config = dict(
    d_expert=64,
    norm='rmsnorm',
    lr=0.00468,
    batch_tokens=[32768, 65536, 98304],
)
Below are experts of layer 4 (counted from 0) of a mixture-of-experts language model. Rows are named router (the router's row for the expert), up (a neuron's input weights, with its number), down (a neuron's output weights, with its number) and show model dimensions 0-191. Each number is 128 + 24 x the weight over its row's rms, rounded and kept within 0 to 255. Numbers have three digits each.
Before each expert's rows: a language model's description of what the expert responds to. This comes from a sample of Wikipedia text that the model never trained on.

# expert 50
Commas ending an introductory or main clause, plus subordinators like that, which, where, while, because, as in According to the study,.
router:113072104113114151098171086122162135125148129170098084113140114147118114161074100120096092108068118143137111115132129097126134137125106154088151150085115114111147128096182139114135132173119121125178136134063122138139153110113114154093135141168122115151103121177160099071112151130111065125137127120081146103143110113125132164129142089122115149156142123135130144156124137142160104150111108135129145153138131107129135116126150132141135113125105137137095111133151139094127170117085169147110138105142143109163175124145168150146115111115156137146107155150092097144154108145112115109
up1:144085135141090177067157114125161128150155128143083136126079130098163107111099165119122109119142112113119095121138121148143120161138147176109122168133137106106130106137144125179129145099094161143158123104134146073130163162125097131132100161196111154117137120117141125135138120166148156110112150124105119166161147116119097138081091090125116122142087105141123135126139082101093159152140128115131153089133121158116130124146149131124145138104089124134088105163172118135101146135132128103114146116113135144146105103167164101102087138130094152151155093156137173131130132095109144145
down1:135118108138155150132168131104113107134110127112142111139135156111143089113080114098127121139131158098103120102128106108114125138098119128130099110131179127157118070093156125166127143157134153129139176117139123122150116153139211120123111128177152114135108094162061085104140072121121143130139145146123114128148139111152123140105134123163099127097110128133133105135113116125080149101135177128120152104156122112175100162151148096123159137079128140122149126141159088185135108183113110098106140137107126134100124157162134180128122141125105154136147085117165121105149128131095103130
up2:129110156123115156110102115064152173124097116085059105112110167128126099124113151112119121112114115106126161118112054099118101149087117152132111144121111119138130160152158144195131138142090121151139137109116123166143096111092110147084128131142150126141079130134086102121099113111133124143117129114133156125120040124054112143155137098137101120106137168161116107141150114123139103144114137112120129139148114145133125121117129127151135144084100133129107104115132116123082105122116137114096128189128150137163148181117116110126148096166131140121147147137106132128139163134126153111
down2:133128130162162121163151130128122096108124133146133109102150121164099122141159108129150101096145126128126133147165124106089115132137141139128184118140108151139133119112106153089165122118127076126150152122099130103127189121132096087170121168115134121183109122095127115134104176136154172113129138094132136128135153096154122098168091099149070125135115091169159112106110120123102144095124127124067142145136140086124129154154141134113115118144172115150171132175088090155110127130096121134150117128112127150094133114136133115133106149128083155112144114102131122162138071081086154118
up3:101126139087102158170177150116102103120133135156149141121149093113134134154129110108099176139136128139100104151173143147124132138111193173115144115121042124124107135122118141136148142136122124132126098153089184171087121130125152129137130161105085109108123105107155113141108116119122182150127173134122120118118166177108144077123138141090130144125117164129124134110128171118087106075101121161135127138128141140126119139118111128112101114151093156094128130144101137164145166122109082117138118120127117133142092163110120122160197131129108168132126108156138148119145134120117104158
down3:161135104134143125129144125121145110105093122158168131139132121139099108136138116125147139136100152115134117113076094137121168140121129125100081101117123085163131120121139130093130125150167129104139134133113153099118092116109191110147106178125077166150133118106167131161091149148105140172085096131188116108152146152108124107080150149114162108106126165171114120137123123120155075096124107136148100124148153112117089146116112141149103094106091100127139158147151112110137076141088121144087101089149130146130132145129157071137132157071116125144126120135106143119137093164120133131
up4:137135117107108146100134120089099132121112195116120099114074147094132142145129142124151104096094144057123101108129150076083114140140147122190111119127118144149121141127146121108076136071111087118131120151110108151153125124111145139125130100101128124116118154118135121141117137169118092095109103088129120149110149110117129131160141113102150113104156121089130125133141138171136122171168096139117135119110135121129150126113122093111124133105079093117153148115180183127105088122130110121139166136107126117132118102176133165149170132172126147107126097189095120118120136169101148119
down4:101133137085151124134117087157139148118121135152054133115158122141143108137138144085123127138146076112112184117126127136075143107093121105099173145178120129150117159134131138165112120164100127152151147110126140138100138123144109133136134076125105109134104164088122137100085093139120135146122138162131092124153132136111126109140132119150139146116087117128107093088113103145150155121092079124095144108137116136112148111166154175095154148118125155133134106089100164150166132137152177128152144137134072100129114108103088114087067152134122146133162137136109130119124134165150121157
up5:103107108138090167122118092092140141143159104141155099108113155116113127156131117153107128157087135110113143151124147111157084148084126116159113135138128139153152113137137166130116154080133145114097179148113145167100139129165127192180173110137142132113108117142121151076166155120126070163097114099153087137134134113147105166147125116093107126102109133123146147114156112112135128130144120109128131125134088134140146118097114121103120168094126106144151139095141156098057104091130161153158134102117093120137133165112104147126111147133136147174161144125099128124114152119161117180
down5:145101145121147151109128179105117101114114137131177120098126104156104134086125124132088092111096129080131151109119134096102093125103134143127148154150102143110099102100114138096132144112139162135115109151123140128119103101145106157131117080157126118096130173136130136061083144114123132098139122127167107140105168174143123143129106153119107125133128121145104147103107056101127159134148127121171118142103140166131109133108115086165106108121116126158109148109119117123104116096166136151122154163084111142146137170110162115126098107131122158182163153164082159164152119088147128152

# expert 26
Newlines, closing = of article title headings, and + or = signs in lists, infoboxes and formulas, as in Foodland (film) =.
router:101091118119108139099159079108140140101152128162110109095122106135104161117119104139096154130102146154121105095101131084175152120162129151132155131114141112122157145113164117118117151143102099135173138130084117156158139110124099148122162178156103112169071104136148100110133176136121107140142128121100167099133086104092124135147179111163107144142130123168117148139142148148157110124105130147105142173166167098118140083129153110094145084147127108158124125164125132095122169105113148156128134130162148120142161100173176144155111103110120112161112138151133128153116128141116143103
up1:151141158084136120138123156173127087130166107131099121099156136132102121083151143167163132130150130127109091126086134100157102145158113144077104098139148100162107119184119140102142145123131136122136113102104129110118141119121161130126131174120120143136121116151111115073150146108104150138112147152108138127069097099135146127142171112098150102135107139151127143121140176129170133117136160122068121160137112152147109092103108110110148111124147145153144133119161168134129140157130129134158096114100071146132133161109081169109136104098144094140094112171185150117117110168135145149
down1:119150138093143115166097102121122118130142134124186132153105151116136076132168158152142108170173135115125099112139112109146092148129111124154143099117112106126116128141166155147147137105156139100139180140143139111147131108144141125136119136125143099106175161089159174137122134167145154093109103141126124123122188113084147110142092123108120112135135130131125095071105131145136104128128106150132137091084127137158098134130110104169153147142112143120189131158116081151135136104181157073143151134106107122117176097082104148117147123114108112142144085108146163119102139136096152098
up2:109145112107138130095135111093133156106141118142079168124114088176147157138117133103133148135155129129128139098107102115098144113159103104153117134104144152106121125111134093136110165144145153073126077165173119178102123141122119086109156134143113197141111127117162106120129159134127106092138133144141079070150099099115134156108136126127199123146115094181130130124118142121123142107142139100138157120122103063132138157107135138173130107139118097136135108154114151095069149116126151160102125155123111137102123135101164153119086107133138122093137121106153137108127113116098143094
down2:117147132117104179099156078092126139130144107138110082130131091125126146126120150137117117067117106124138111131083126144111172100149172142138163153108148122137147109193076116138163133118109123084143139103150114140172075148138147119123172132108119129131086107086139131119124143123092113173128106130114148129151144151146184089074080100124080137116108121131148169167135141165130130132156134095130129152151160119136131129096081160150169160157120108120116136131126130162114100150084089134164117122102138116140114129096125115143118147144115113139145106130099155103109128114132129153
up3:112107164155087168081080107156143119093111066140155111148138142155109112167093153156131102141184110163169122131121168110113123114122149137148139135096129114128135106147127103131147138111126157119123170153118134134155104114121116126128106118141095108088101124113137144113098140134097114130121084110091154089102131133106116144147129118146124106096138108136104123147147166101200139136157121154133135139159076140138131126104101094098086160140135127144091184085128106148091123141145158124145139091077139156145167164115130129104130116118139096111145154088127142110114127156088101111
down3:142115108207130138171132094112108084130141099066111160143129114096129125153162170136162139118103131139142096092114127108159104126128075134160131097105126121144125154132111154120123148141105105124143113109176130141161109100125121181084128129085079085141156133123152107139114114130066106154134145127112103145154103150137086112133107120171122084129129154145124136143161159123101143138107137149103128093099143152124150139102129139104119133166112136120168124148125102136098135137146158118150147122091116123149187154155146145141158143157094128144129103112117137106124161177087138102
up4:121089125145093090097123156100118142103128077120099150096123103123156109126142154131117103145129156164157138125137079100118117087140102110126080119152108115131130118101154100114125118124162087181117106130092106125192094166150156107131133126152092083121095122155166128121132094089109140117120127153102123123148151087156161138095108119080130156139088122158143171120089171127102100137140170137132129101127136132125092107127125134115147121132126143157123112101129123114169104093123168114133147120146148112136116140112118200119100140114128065120098149119096149141167142109124134108
down4:117092091139111143112136091151122143150074140124166199100146121087099144128135135124147112146129130109127126105144159152087120110155124153138162147143129164136107127104098125082138107156118117135097133113141116124142171104128157128139153092130088102132134128178057126143130140152105089158137189120132131096128125089149129160084144156104124138129160126133090138119107119100122132157112135135077089127104127154129167156125121121084096164141146157113111138153142149129148158118105108161137151121147176187141131110119121091123157136128117081118099164139113081136118132140111132099
up5:127100089099149115179133106125138148124199112158107144105105101152107113138161132147127171183133107139064144153114161124140114113149126076123143135161142146137111123153139114093105139161119141113092149123119107126124133107124142141085122120131141138107140100108143140153151110141152156118100140161188127154149116120118117123144141119112152124147105101142159131174125084120145122158117139129113147107109135126115140122103140112120119113139140129158077110102109130047095150134114134192109115101136128138137174081075133113152154141083118097147115084084126110156107119083124120115
down5:113147114113176149112102124128143146124169131098118090114120136125140128146149168104136166116135140110134094115104134137121147118121135135137172203147154093143150154112120076109116121173081120102068162156127169091132092155157125133137123156139128094170144115125125108113117142113164141132133107095085167116137101159109143094128121100095128118122126095125124147139125138117159106131168122121129113082140124162149191092120100130097111170112150153104137093159154111126135123139120091127144159128130125101159142141123100119173146114145199132116121104163144082172114131133129121145

# expert 14
Commas and periods inside large numbers in tables and vote counts, plus spaces, On, and month names, as in 14,610,509.
router:100103098122098147105145094102164143132165106161091098095144110158102144126098111126098107103106141154113114104121139104141142145154130154084150169088113090088153136110153114100146166170117093143160149113106093115152155112110121151108144142158117091162103102152151107105134158145130087137136117106102161093137104106108117167132156087134110138150119150153104156163127157173161112143096111103132146153168157096104153103146152123112121099145120130150094111126155153102130161123097137170143122094147146105142160109156154152156107120106144148161102157157119112149132091134104138104
up1:108085117136140108141110112123117166133164154140118130124125148104128153164111127149131168122151139175082128128133126168103122137096140117116147148116122116080153127134111106166088118088115105115140182119098114102149157109113091095116145104171138162111153112116131076102152130133139148140105112138149149137094126124161124125176126151143181107152132155131132123130140110107141212090093136115121126157143117135076145125123108107116162139153142153134092066201127092106082141110104156165132119143125137110147104107130157116167102136136099101110118130124107153122147140116125087137
down1:109140152130157115116145137149137155118117123178142132158126109152113130179148139125155183126136147130112134103134111125104120164125130143163173123102156169154128122142112126110176108124152135150097123189111130099099114048109126106081084118109123130106152135133162149127112164140127127090116156135181136131119153148137097104106119136147094166108163134168127114116106130109135163133127131133122125143106086140128116141127143128144130143126140132104167133099134147173147177092153159135146107143168131161123144121159154119132105071131133121110071111109127068079125128075132149104
up2:157149088108097124125099138116140125115141063123111152105156102137145142111091098121115102103133137155133142124163133138152122118155125115113147119116089079122147104099178129121130130183100132139107125108120126138135139122172099111080130162095148103140143110145105130101126128102139110143206145134128106175144116117108138155108144093116156180123150153160116165152152127139074120161106117101142120098150156129127125121124118091103060126131106110112121170159135160151158143118166109162100146102109119188103130168107143092124134091114149144145119144125102124116177113126142115117
down2:105153108140158150124117112117114115189162131155087120126135128109124137070145117157152160111115128150136150126143097152127127139153118164138144119120145149151063113097137137086142128133117127143112142116136134118153113073136097155119093148107103129125117073146103122120120108101130140110127124133101083098131148078132141104092107135156102093120124166150131148116142129134108121149156096148153127130134103138114124117102148151136136184114168121085116159178147145106073128125174118133068125144160138156144153141191127136136169124152156172110135154104178122081115125164154119125
up3:132144177157147125115131168139139125112137139127077128069146161149081131120125135147140102120121157166168150133126178100132166121138166118113169145121108098125125111112149094132125171123102122153095151150141184108128150126122131166104114104097071145152119127130137181151130135130129094097106127091105134088177107116105165127099149084129112125115132110133134150116082113083108182164141164138108171153136141125102116173143154158134132087119129119130113124085129147146133147179128132139103108115123089157121109162171130103164114155092121123120114143113138134124153123142133128135
down3:106107117133080131144121121124085119135075112156111140125123114176149146127104123139123120144146161105129124090114118141107152126084170107147110104120161096157130152145177172144097131114144171098139139138157130157168103099147161134148132157157118095154126109088118128161149141129133145104139108145150132111084117124147082126113126134127127138076144119169169177131167139098127118140150120111120168122160130167125109084151171131078148128123134112176141147101123173154149143143170126123088161143117140082136136159119157150114119146128127137103118108133122093122131159096143068161
up4:122116108165148106114095135125161099133151106123144112151098125155145155113127151149106093173105130137116148158118128136155112146139114103105150145080142112141111110121127127142150087137167178152185079165110113127118151096147111116081133134146045102132103162136154096106100119109096125126139149138128141137142076147103063121135106103133107105124115143101108116149116141149156121124097137122140127156132111122114119144100136125090117171125131108110146120153135162180093197138139097157153127128136178170141121128105156146135114142122109141148126136107119090134118100097088077131
down4:125103119100109139120137120122146147113125148101119173132125120157122130171126105135119187116146158134162179170110166103136138100089169151131102122129112129111165139168174143174138158110130102136126058131124076127125138100158098168119077144116120135141121174148118098118146120115116122135129093081137117101106124141167121146145150132143179123119104120141136094124094176075133138141120173120135126089099149127099160088139156079107135131094079122129159156079123113111101107159121106154117113110110113118101140143123163116137149127147133142140142126135127151140150139119175154136
up5:122136149128126138134131128082137116129128191173110110090098133111118109115138082160116109108134147157107119131123146124123068115128130158133173137083131114122159133138106130176138131130170157145154139145060110130107122160116111176137106089133163105089106130153176098143105118143098128124112151119119105140129095127141130159168159121133098116158165126131095103153136184162140140087131139131153145075139137135141127130143109161146145160110111148111131103055156119110140131141117128160096114135115142097182159137136139133157159106123140144142175127121153148127126120134113180091
down5:146153122144119145149161107152122174087127160122090080076130129098115095141133141096099092116132114123124148156115139100150117124167145174109139167139161120101179122133107127147140138130146139116136102134135134136115130170171113142119105126153144133125171144172093180129123164111122117138123184120142099107134121138140122143138101077081142123161174169143092109137142171091105156138164139119154133136086115095168156131078132146194111153164112160158124104099116124123123094143116145111125101117115131089143105121132132100120152120171138122111120155149124141105130134159140148158

# expert 51
Auxiliary and linking verbs (has, had, have, would, is, was) and adverbs or -ly endings after subjects, e.g. could the-n, final-ly.
router:116100100117115145096144089079140126094149103172133111105110077149104168143120093146114115133080167176086116086135139120149169132152102145118144160114108090131139131104197120110117148154119131129150116137090112138144144115113110148098160149162106106171117134101155100122106142140142101157111127120094149094141114116095138145110146091157123123159141147183111143160133150144144142127101114106126131138173143115106136127117120122125134091134124101165087096108145143097108137142088145149137099103143153095171151131177156124138090114122136108143128140150104146151114064159124149116
up1:155153137107146113118133111100129079070140112165152128121109111128109155117128169136135122147153146141140112150118145140120149126152154181094107097137099095153071103094136102100151105119135132101105117143106115089161105144119137089118133146125114156192147109125122117074110072123127093169107101145109129128149133104113117159164113111158152123141099169139154129113123155133113101132153115102161121161146115162148128111117097134127157085077073125125121137154167083096116131173154135153142117130164139106103104149127108153151172105093131135121119120096135077116132141138124153143
down1:132129129131150141160101185136104113073157107169176116105163122126131133159155150109152111155127125126133109164149127143128108108103108148122093127113130131158113100113121109112139108155112057156119115156130141084156101144078099128139139098118105132112138132077084118127116125133110134135110159128117099107133156132137187170162134100158153125138149130138127087137156117134110114099145126141160104112131126147159092123127117138137139114103157121179079140127166117142101116141090103140136133100108123170166178116134115096137141097072123171129184147101110105149098103125106154156
up2:113143148142132123116114120118140151116100129176089132107117131141112137154090090119152111104140141119091111135118157155128154115093091143083172095132110123152158148146132119106110100098088144146134089112149113166114174182128149142118125143148132130079130110149165112138097088151084116176101150134126125149129111108130142118122168103158116144150144145086092127200133144149145156122193119150128104144149122156121159128156131141173134087141117113094140127137122134064127145167138143123129119160079162075116101163131136149143100137109128135107151118136112159134124082131117125147
down2:132138179135136156134116139121138132152056146112156164123129154126149154123170116154117112093150128135135168095177110139141153137138136086141154149109127118091114142129099128162102117138103138106136114214133142091118120156140125129137160103135151164137150144106164141095140093099147128116082141111114075130124094151119170085138086145122123097143147148122142123175156130099105143136156117165080082115076115144107112114136141158137153111143105087104095123125134128120095108175106132135136091140117135100113111142122115164140107112132147141060096110145127113134117147133141124116
up3:127147102097130139129068143114103113110109139127113113132168126148102138121115094145115105182154143080155118109098175128121117125132133103113149129114090120133097152132125147107162146151107126144151110121078122123161117146112099129150112143097109099087139123119150110111112099159134160138106104108121120151172125133168127150165119137142139116110122104113123160144111092176150129141141178118167146131097151120109144144150113083177080175162139099139131152087071183127112105176128159096131138151094122099172155127117125168110100178159143110125101131114135108138133122106150126148
down3:135099163143159070128118120132129142090117112155173120150135145120139185144134154177147134148132125159154168121158156164162198152114084129144143098084114097125119109114106153124126145132132128088157107149168103098101149137112086113115152111164133077123069116138123076154173123106122142133121138142149136112144114127133120108150115099098119139111137155148117159120136115122142112103160124154131087121127112159098105145139172114158136155132157154118140101097116136130084119126161132150136096120125115130083155131145140108086118125129130135082105161113158164114129132086131179145
up4:086126130123078116136121127102137147101143096127117109148173077137113127147157148139161104158123193186115171134114156127161151083113113117126117126131080120113112149078123105070140133090133159139111143097078131151148109104110071136093108100152114105175095125154131110139153081114109118110112121143145144121150104139161147088095130125117105117135137124138087122190133151109113152113155160114119131147118139124114123151150134194134166128105145148146130136151113158140125103119123144143156096107077142141142124153131154136145088130130114127124090113122120167121151150158126132111
down4:158148124134119086135103151100109057153148157116132156140125125136146124130130105141078142125106128185130133128143134155129161098144148123187144099125167149123128139111159148211151099105114104090128112116118116154173151132151164094163116165129145122165144149118143113157139111122159157097134159139115097115106090094158166150111109149111135105133141103148129123130088121106162123115157136154073114086122140137125124129143142109098073120123120144095140113117167123146161139173107122121148118134155099116116106113135150190081148092159126128150105139114151118119134135129097133132
up5:161135106174162121084077127149106130159082126120122135189123167080075155151116123135133098111153146128125116116133119132113079105136126178151173145129110127102078112147142156118159119142127155163149129115097120145115119108154144131116137151172147102147120144124099136150148110123151138134136136093127125080139125101123112132157133084116141132075076166112121108113150146110134131136115142111104174098125132108109133088107170109142187143152122132137090140121107129179127152153103132126123129143124126158155149124143095162117148147110118113160099131101131090077092134135107137181
down5:102143118087120120129151154123067163177131113119127098147132157101106138149131048114128099125145164148143125113106148141126137087124130153123148127110092075132127167129149173197138122138125156115118149162121102132129124116109108116125108137118158130095137153077113116100137123150134178173132151093131130120116112155137145130107141152079115167121108105120179098117148146150101111131131101109134161129126131138151116130133137141151149160133100133135111090122157176167145120126110133089074113135159123150167126133136168147114127116129163096112131130106107188106112163124149171161

# expert 29
Word-ending suffix pieces, mostly al and ation, also ment, gin, ure, completing words like Memorial, Herald, Finals, Location, margin.
router:082114082124101139109138103119171127127159104182111087088145105170118137127108094143122102122114140157120121104122112107145119149151119138114148163093104115105145162106154127095139175157142078110141114110111114096144129127069098144112178156162101111135111103123135090112119156125127120125159123122099162085137121097102116164147141091130096116149100127155132138120105160135145120115114101101118145128155182112119117115116152114123117125143126129155099114127162148090162157105092127136115117083141163111163133092165157151146096113094147141143095136167112113134138107163131158066
up1:116125130149116110126130173135183152147104103116165101132134121134110123092201169135127109122101140142134115139138175117167118108131153146157117158124159103091196132091135130103100175115130133127163134126146095132106076116118101107101154135128093099128139100122121072096128116135148130109118137158116154162147121149145118163161141158145147103133153105132109117144131108114170101119146141122114133181121156146124094107125134133126121192104122125126112116141073144153120110137128128112093175082149137155112114122110150170133114099175107113162081155121151103123170144141112115141
down1:150107115145158137148111151129108089126145121109148101155154105139108142136140182130109157153137158077144142109089150138185078143163134142140166122096112126165137135150120204124136143168120104126112146127126121137149098152124162098120151149100153133147152180118124125104063161133140163126135097136142098146147137142104133117170125129158134134115136120145126120123121163112156142175132131121154150091133092146120066094139145121134126132134115142130149158070100112097154118139129150138109123153097143130094070150148106129103159115077150143125122182127099138149131134148147085126
up2:154086119134095179123144124107143099161127074147101110165123167131120143134162133142136101108121189111143082121096111109135139085150085134147136138125133162098133127117154142119135140128126145117114115131132122090098133125127105107108144125110137142113142066125177128076128154134119137114111152103132134120165123095146130096097088126134145110159125133091139144163084121179118147146129077135138146124089099115094125124133125132076125140117132113170178087138159130129167093115127081142113105131110134104123095148164127126091122096097129172133114076139138145153104134159140153078
down2:136119147116152116119118129123128160158140147130077151120111185133143098116137110115121126087117133159174125096103140115134129157161076130139075115148135144117120157150119111157119113132103130104151102107115173121176138121106137114073126132126103127111145089066127132137118124097107104160125144100126161114140124135162141088078089113089162108141086137167126135142088155149164178158083098125135120119094145099140118157145143112135125136143129163128127146159134167131118121135128114077132105126119139108104126144109153124134132085075085162105171180121145134134163094152121130138
up3:122094100156073095110166106139132124119097130130136090096147120138164159079109138151116122107145135167113135140121115125126132141118123130111109130100163144122163157133138122133126116146135105136107106121134120152096127117091153131144155151130124117121134141092120109086171167126087125159103110098147085116194138130107084200127149105118126110153101136096167130077127147156126143100132102147120077110145181091109103113101115139103148129145162166181183118167131129165130148117109149090131150154121153142149127143149112124179121103116096141123129135173102138123113138146097116119
down3:132132111150127125146119142162087121086098128110101123112150138132113097130129194125123100141101137160113157113155111155173088158123097092141128132136150119143120169121119128131156099159143121090133126151164121148131115100175175140117161139136183078142134161152108157128144120078127125081113120136145096138139118160153119101129161080092091129118149141109140134165096118135114121134108147133110109176108141120159154156105109130169142126132144152155128120085170111133143162151129139163118139114123130098126189106108117086145126108152165119159129187174162133138108105143142124105
up4:093091077123150168112104139131119079114126163114067158077127088138126075127136137141137132116141115147110123135079118120133150153148165112089087129114153151118111137124124150113139108095109144141105128149161114154130117140104101123092117101127156090086132117110088135125169119133151118156141155131109146137078093106166165156116144091149116149128096117166129126134114140126114157111144149108156061088098103158101099137144155102140111095155097133104134109126129136121140114127103129155135156144137130122122110156108142126135085111143133085126129108142084155141097069153102122082
down4:098151163136102135103085134130154156114125117157153078126152148143115096157083153142085098144131081165120126122091124105096074111142125138144111155126104181155180149170133134124120140123150155113112089152111116124153123138121132123148156186123173111117118148148099124149114111157120121132137162136129125107134115145115144121099143084128140132114174100136143144107129137147146140120127139145095097091123133126176129132130079169100140132123126115135107128109126153108075105133156157157104153125072129117115117170089082112152099102129140135183147087163133154120095108148101101111
up5:139161109131112131080105094130114118120108110122149119097082125129134162121136131139183108111110073184108082102137151138112100105105093124126122142101139153169119131083130105108166108120136086121128106151101119130125120153108158143120155170125131129092106189153165098182132107129112125132160124129146100104137156086117075128155067096106121101118080153119125190133137127128139124109147130111101127146128135104134157108107128109112138103135160115101150137138108118098081141122164134122119130148145121106131108096122151176151110141093141164138137101108144135136143101184099109138
down5:113126138098115132133105167122154138107111125131125085104079127134121138115131135139099153131136140138101144091163105117143162169153118130144121124156138107147140108133118156098110149186113138091123179094069166165097138072179131140165130149127123139137076162094129143129140151121115150115125102140151131144135141125135154170131149103121142124160158126123131130154110142104141104112083152109090094141142108127131155105142108141114155107147116157129144137137076109127116148166167147101160116132123162153093117090132196131121159102090131151121110138160130105174170138065148114141

# expert 32
Closing parentheses and brackets, en dashes in ranges or route lists, and odd spaces, as in (CEST), 31 – Pepper.
router:095100113085092162123150096094169147135131091184099105105126112158120147137077110144121140093105168140124139085133156113141133136149119166130153138083109115102169127090153126088145177154099085129164127114106104123168149114105135142097158145167128082180098119159147092111147153135130103127139140123110164102156132099099139152107151101147102126128124144150123139127141143169169113112115106113102111132144164088105142116142151127128120097156124104147088120133150142108120160113095113165116143114138151093135145130158146147161124126102143140137087167138098101152159110138106130104
up1:117131138122139118125137151110096077148146136119130131078097129179094063108083132122126129163149120162160134121146163137105094166135137148122094082139115106127172114164108127101167134146125090123157152164134116149112144117114137135130140101125144092100101143128149100140158148100132137122210144133138195153139151108099097138127134113104120092142116108093106094141123150157136123124168110124110121202129136151105141124120136157095162126152155157095128174088123130112140103104133090129166132136142135118102106134130147100129081140110142115143094136151157112137140133126140145092
down1:082139164128145149134122098088103110164139131110127173104114125168088141156136131119118149153106108130170117122131161149136105108125119092106135097100136125132131152110144112124133109158151133117125145150155160124133106132136127138132105097126159144108096158124122103145128111079137130123180121158117134143153090139100107143143124158096136132178134119132148124161140075135110154119096163158123116101125111161123120160135178087187135108093113183082073126086143109136137147111142151139133164155137141139157125121090114131099116181109111127206173130110166134099129162120137128113
up2:095067137119100153126123122171113139064094103145117152116099089147098114122104125127118144130073102126158183100106129142103105120156123095143102146127130101092119113163083095149127100117093128152118125132160130145114110114079061134161110144151134137159128108128119116153108141120127109157121154141118128129114131072129151091129131138106120138133130114131091121156124141136149098089097133133151155143143109109153120123145112102087136195125178120114104139130135135147112102082112112130104144122149145130111113179153130087167095163116101172147143100108142163131162119096132116138
down2:145131116156104110091133156115140135108122154139108120160128104051116084114142117104122132147095171158121149099100148075122120165162110106151105100144135128147125111143119116172104109121122144133091111191131110133152135140106115137103140133154123102166123109127141145142130089156087137124123131138117076156125134114128147075108144135127118089135136129101115094152139137111099102129131135108161082084170137134166147157122079117095147099129149072131120141131110164087145143139148141093148106165103175117103165164164139127142129139145095082118131125145129122098142169095140131105
up3:151113102102096128155119142158108160080126063130148112106080135129138144121073127140102107135136112109112119102133148105132137109165113154143101108142158121095146088135129127118131122147186112104111152139111177123122125114132151154098146136148140151127102132162125140145117167088104099070137170143121168142132122143132104121157134067105145162156151154102124142145106116140138065128141134144109104109111149146139119125152101101159130172108107154157115140081169131142113126093099126116134118120101142132131130102161110119058117175131146110150130141113139101158193129113156136132
down3:138136119099132117171117153159144165097134165156172120148168142130109144196142099147135141142109137104121096114144154133139144119130165142098112115136073129146110104122073139136110133121129104111093135145130130101116101155127136122143192089143135138153139127107105147137140127171144122132128161117119145120134114123107157078105127135108127118140123120136135103125156147092112165108180114105128114156089102134131158091151128119144109180138120126178094141147181157134146092072161118150155099088112135154128083156159155148159130180113086114128099143086145134140123142146106160129
up4:143124143135099143138151096082110106140116145111093140154158133127130162095155110114144091137126125122138129139086148116127131127133116131121081090115136127152168164093124110162090144138094146143124101132159152096129123088163130149118116140157113112148156085129161112173096165149171112141145157151096125111152117100118146115083142087162132133163099132126131170128102156095107091130115090102154072161104143115117167104086096079089174128111121119104110111150153111118150086128151096143124107130161120143150118126166125127169121130139099136118111117156120150119113160071099109141
down4:117124123136107103114113143149127153112133148146163081138139131134102117107134095148129154111158140122179101115101105152091159134108132093125109170108171156117143158110147162138180135097108148129137130144150147109148134143163147137114121137188120097158093123150149165164166136122154095118175118143117119122142159125109151068163134097112106088140104096137178138079130161130118113132147104132173091151134136104156140123107154140102089112152130087131121136122175128117131143129144137138106124161114174095150143137106148140101114087151126088145128163179141144121122112111093130184
up5:099146159144085103084088161090141135140133108118110110122136114128078110158094101161145151106134131117126163151162091117150136152130149148138151129103106123122105142115120081119103148119138116126140137177169131133132121085111103121088131086142095108086132119124106136100146091133133129131123139106119081129127130125146120145162131122107124121112117085149153182142127121132164123152168115127125104077093125114174090109162097122128128127104127127144115134175076120148173120169163096113119164104123154143147092102137167129137124124100132132106142116099124056148136094165128092085
down5:146166137118123146095163146168084106155161116141175108092122135098131100138117140134110110149118140120132117080105133121096110160127111148147141129134120103122113144138101135121115165092130130194126093151123152111128108107085135122107119135138094097122167125111135128152157145151111155110158118174084103128093129127146104137122131130066166129145158109156136146111112162175143122107121166113083141076096133143097163137139133151109108062123166157136162121069141117146126123134139137163154176096148068108131133108168165152138108138135125115162140128103167125119134131130133125130